python train.py --num_hidden_layers=14 --hidden_size=160 --n_experts=128 --experts_per_token=8 --d_expert=32 --d_shared_expert=0 --hidden_act="squared_relu" --moe_layers=[0, 1, 2, 3, 4, 5, 6, 7, 8, 9, 10, 11, 12, 13] --router_score="softmax" --normalize_top_k=true --routed_scale=1.0 --balance_loss=0.00589 --balance_bias=false --n_groups=8 --groups_per_token=3 --init_std_router=0.0318 --lr_router=0.000381 --vocab_size=8427 --norm="layernorm" --norm_eps=1e-06 --tie_word_embeddings=false --optimizer="soap_variant" --learning_rate=0.0045 --beta1=0.95 --beta2=0.98 --max_grad_norm=1.0 --batch_tokens=65536 --max_seq_len=512 --train_tokens=301500000 --max_steps=4601 --dataset="wikipedia_en"
Below are experts of layer 11 (counted from 0) of a mixture-of-experts language model. Rows are named router (the router's row for the expert), up (a neuron's input weights, with its number), down (a neuron's output weights, with its number) and show model dimensions 0-159. Each number is 128 + 24 x the weight over its row's rms, rounded and kept within 0 to 255. Numbers have three digits each.
Before each expert's rows: a language model's description of what the expert responds to; "comes before" lists some tokens at least twice as common just after its tokens as in all text. This comes from a sample of Wikipedia text that the model never trained on. Tokens count by the router's weight.

# expert 40
It responds to: Second-syllable name pieces. The piece right after a capital initial in surnames and place names (Wigan, Bustos, Bigard), often in sports rosters and cast lists.
comes before: ", ", "\n", "er ", "s ", "er", ": "
router:133122121096147140074173135144149134136121127124151078125119140147052155126160087148135106103148110156117114095093126147137142142113096116168110146172129142121084105126178149159117125097124128140092139158117135119103136105147091154137101135154097127115161142134167080139133158158157159116127128124068129131111103097132149139147138167123136142150092149123113148119145105093108136131091095128135135148165141140082146165107157099123121136150126103177129103066126145129125113145135149
up8:169121135103099157110146137123106116135112072120121131123102107127159136110114131131145122112144158132117087113138090139132102143126099118160125175139094135107139128150167156196133118116097098105084154140130113122112118186137124094159099160163131122142096082119084122152149138123140121130145149154135171082152160143128128135104114176149112102219134140125115137146139100090122109170089118130111153132151129127115135134181140124141145111116129139103152133122088088105117128107105146
down8:148097116164110162108101150119111132128107114142141119117127131175127127102121125118139151165152077114141143122134119149141145142126125116075107130094171152140134132140147107148100122129123146101174136097115110140123139127129122153097066137146129105124112150106103078173127143151146104142116128126161164107146172079121123164124086104117141164113133127144068140146115175126123135173134092170097164131130058166154109129169153122137113160128140106093140115105121082121137120152166116
up9:134099086119130071114131119140147128152093134115125088136139130126129122148138124121075168084127113145111085121130045145104140148115129137093147172130127143132123139110134120137130134115154124163118149136117145099107139130144107143189135153118077156113124136143121121121141110144105112147121128163128110145136184107146149062169093153126137093181116102128159144099111087088145152148128159116103134128111138107096113154166126156141121165122183163102105149136125146142123116167110141
down9:128121055130123096136125126127152126140134119127102133143093150114134098121119128101123171156147138114130106132152150116134131108190126132100114157086137130129152115141100111146172128106135121130123159137116132148143129106138153147106084167116119093182146099112101128122133120119131160093172150104083149115118134130130091093180137121090142108147126135129128138104158088142123124143182127090120150124170171094154111068117092147113106102133123188135153151092142137109116158171098157
up10:124156101122129166107172114149176117122137121187164126137102101152106117115095154137112143141107158123119141137070170142129136136092140118145140125127124144150094090120178096177168146122131113122109097128147091133129130114171131149122111122104108141167147132095152112095126178134130116107146071152156135095136111127100108116169142108127172152147165142116135129170133130124150130120134091135121113136141129144141155077122105135090083115124110148134139131054087126144113116089115108
down10:100132135133144160151102112101126103127075143177137130107131113110130099144140139107103125104127175150115137131127174140132138125141164112091091150106105127110169120153093115136137102141125112148135146124084109114132143126132157160107147092139153120123137102092115096136116113120143110148100076093155135072123140086114142134122058146148176144104159115161143154139193099175148150154137127140182111138131111103115133110163130110114107113134145174131098152137178123100125163135122126
up11:128130116133122150114167168085138125108135100117123081132113124123123120103153130124157066124124154084116123100140103161137108127169112131123136127101108153144110108122155141138154112113118173098123129138106160151116093117104123152135111134122107146128159125118184123090138161127089141191148112123122127097114130146128140115217127128146130160172109098132107058151140120098123100115137110079105154117163148136105155098111125136141127142182111135111129115162133178148119103148158127
down11:175109112110134110151127147101125138137148154087120150143120118127090170142144111108172139118069165141126138097120150093139149118132110128155096159104101092129091123117126135100133112169145183129119131123126138125140185106136173149115077105138168152156093143146152101136104120142154136085110156090127118156084154117122142140100139093109096119115132116132145095124112145155165156149127143138098147170091158119101119151110125139137125141086101184116116107133122099120107161181125124
up12:091147140117143133122100146122115177133096098150127127105120123128142100147108085102164129160159139111098111136105113146092153091115148145146143129132161147159089151160191111157136124143141096100107097146125141071116104119141142110107087142153087179153128143142154145122135161105138147129100128114114100127113111151141122131145115135124167138132120132122082143126153105106097151105113087148086095136171109157162143191143153124171084135143136128115130102109157129140091098100124168
down12:140155144126118148108080125143119156177115127088121169169113102112117124155120154176135106132168123147145140149176140126153129107140127152120157121098152141150114158072170134132135102109097112140102118106125137102168137096116146118108104090102146124168148137140060132133119128085146097156131158140120112095133130157081132106129146127118147126096075125099182170105149127137120126123141106099152139151097142135054147123147116122118130118111132113159097148116136135157100105169140111
up13:161135114130127131101137129122097159166132163155147103181072094152131156149119122132105110122172163097128107133139135073126121161117159155126121162145124125154151116130122128134169141140151110096074145128117103153138139102172154145095087109113125117127113139104158130124115107136150126160138149087145130113128099128104160162119101103147149154175094152137111123164124114109089145157115096152057147119106135136126143132145159097122084104133107115154070109131090110095133129156120146
down13:102095123137169119146125131136104147115088125130139161172133136100127081164112146085150108105079157164135120127108112128113115101121153103148177114145136120137131156116116142132122122113121097131131117122155157114121130118125109095182114129143134145097127129098126141143128087121143099120149158128128181133173112147157152114122163119168146156137133100119108130058182112097129148111172097084130117082126092094158123165180097082129164134124144117124093129158111135169140149138128120
up14:105130058160131114105107159137112122121140123141101125162150134119144166146159141105147108152131174104146126144108160087114126134088101158096131155136112109141074145106104154198153107142125145111124116168099168115126118132129117144095159098126093131143159145088158124124123151194144105128119131107130089142158118107106192125162133129131090153121137138121123104126165138116096133119125082095115119109133084147117107096139149091168131155130139145129144112112099121099147148122139165
down14:127114069137124129167152116152125155138128126131108119163144140108108124155155151137155151126122147120128154171106149157110079155110134093138117109107146095146090162145126145184140145103145148131169121153133175071115128127106126149104079113134144084101098148122145173134119148178155126113135143096117132081147139139131151107120162090125048132105143140147105113112118123111167109142146116088127129140139091103141106129115099086127141098086126150129110107110144132140124144148181125
up15:104136114125169132102132156079098116125086140146109122144113134127174168110175120143114151160138134127161103148118154129089162138113170133117095166147124139120115118117141164159129119131153157146107113138126150113096127086130069115121101089120114143163135151121126109151121177155158105087130100135100086104119161109115135103105138103114168138168151137126126076141167111135135165172147111144116130127129124141087116132159111131136082114145109152109132146058159158085122109134119116
down15:107130150146145139126080177179131146148135087124154115106154123112146138150157102123136135073115092150173165151126112137118139153144113156119122118133101129140130113116177123075129130142092114103135122126142102112164103098089083121119142132152125117139110124129134167104103151148135131093130123130153138147096134156133138120171113147152156143142122106149067075124129168160116113147134079113177090136159076091128106154160101154108153138157132126125149092134116090139117089112151144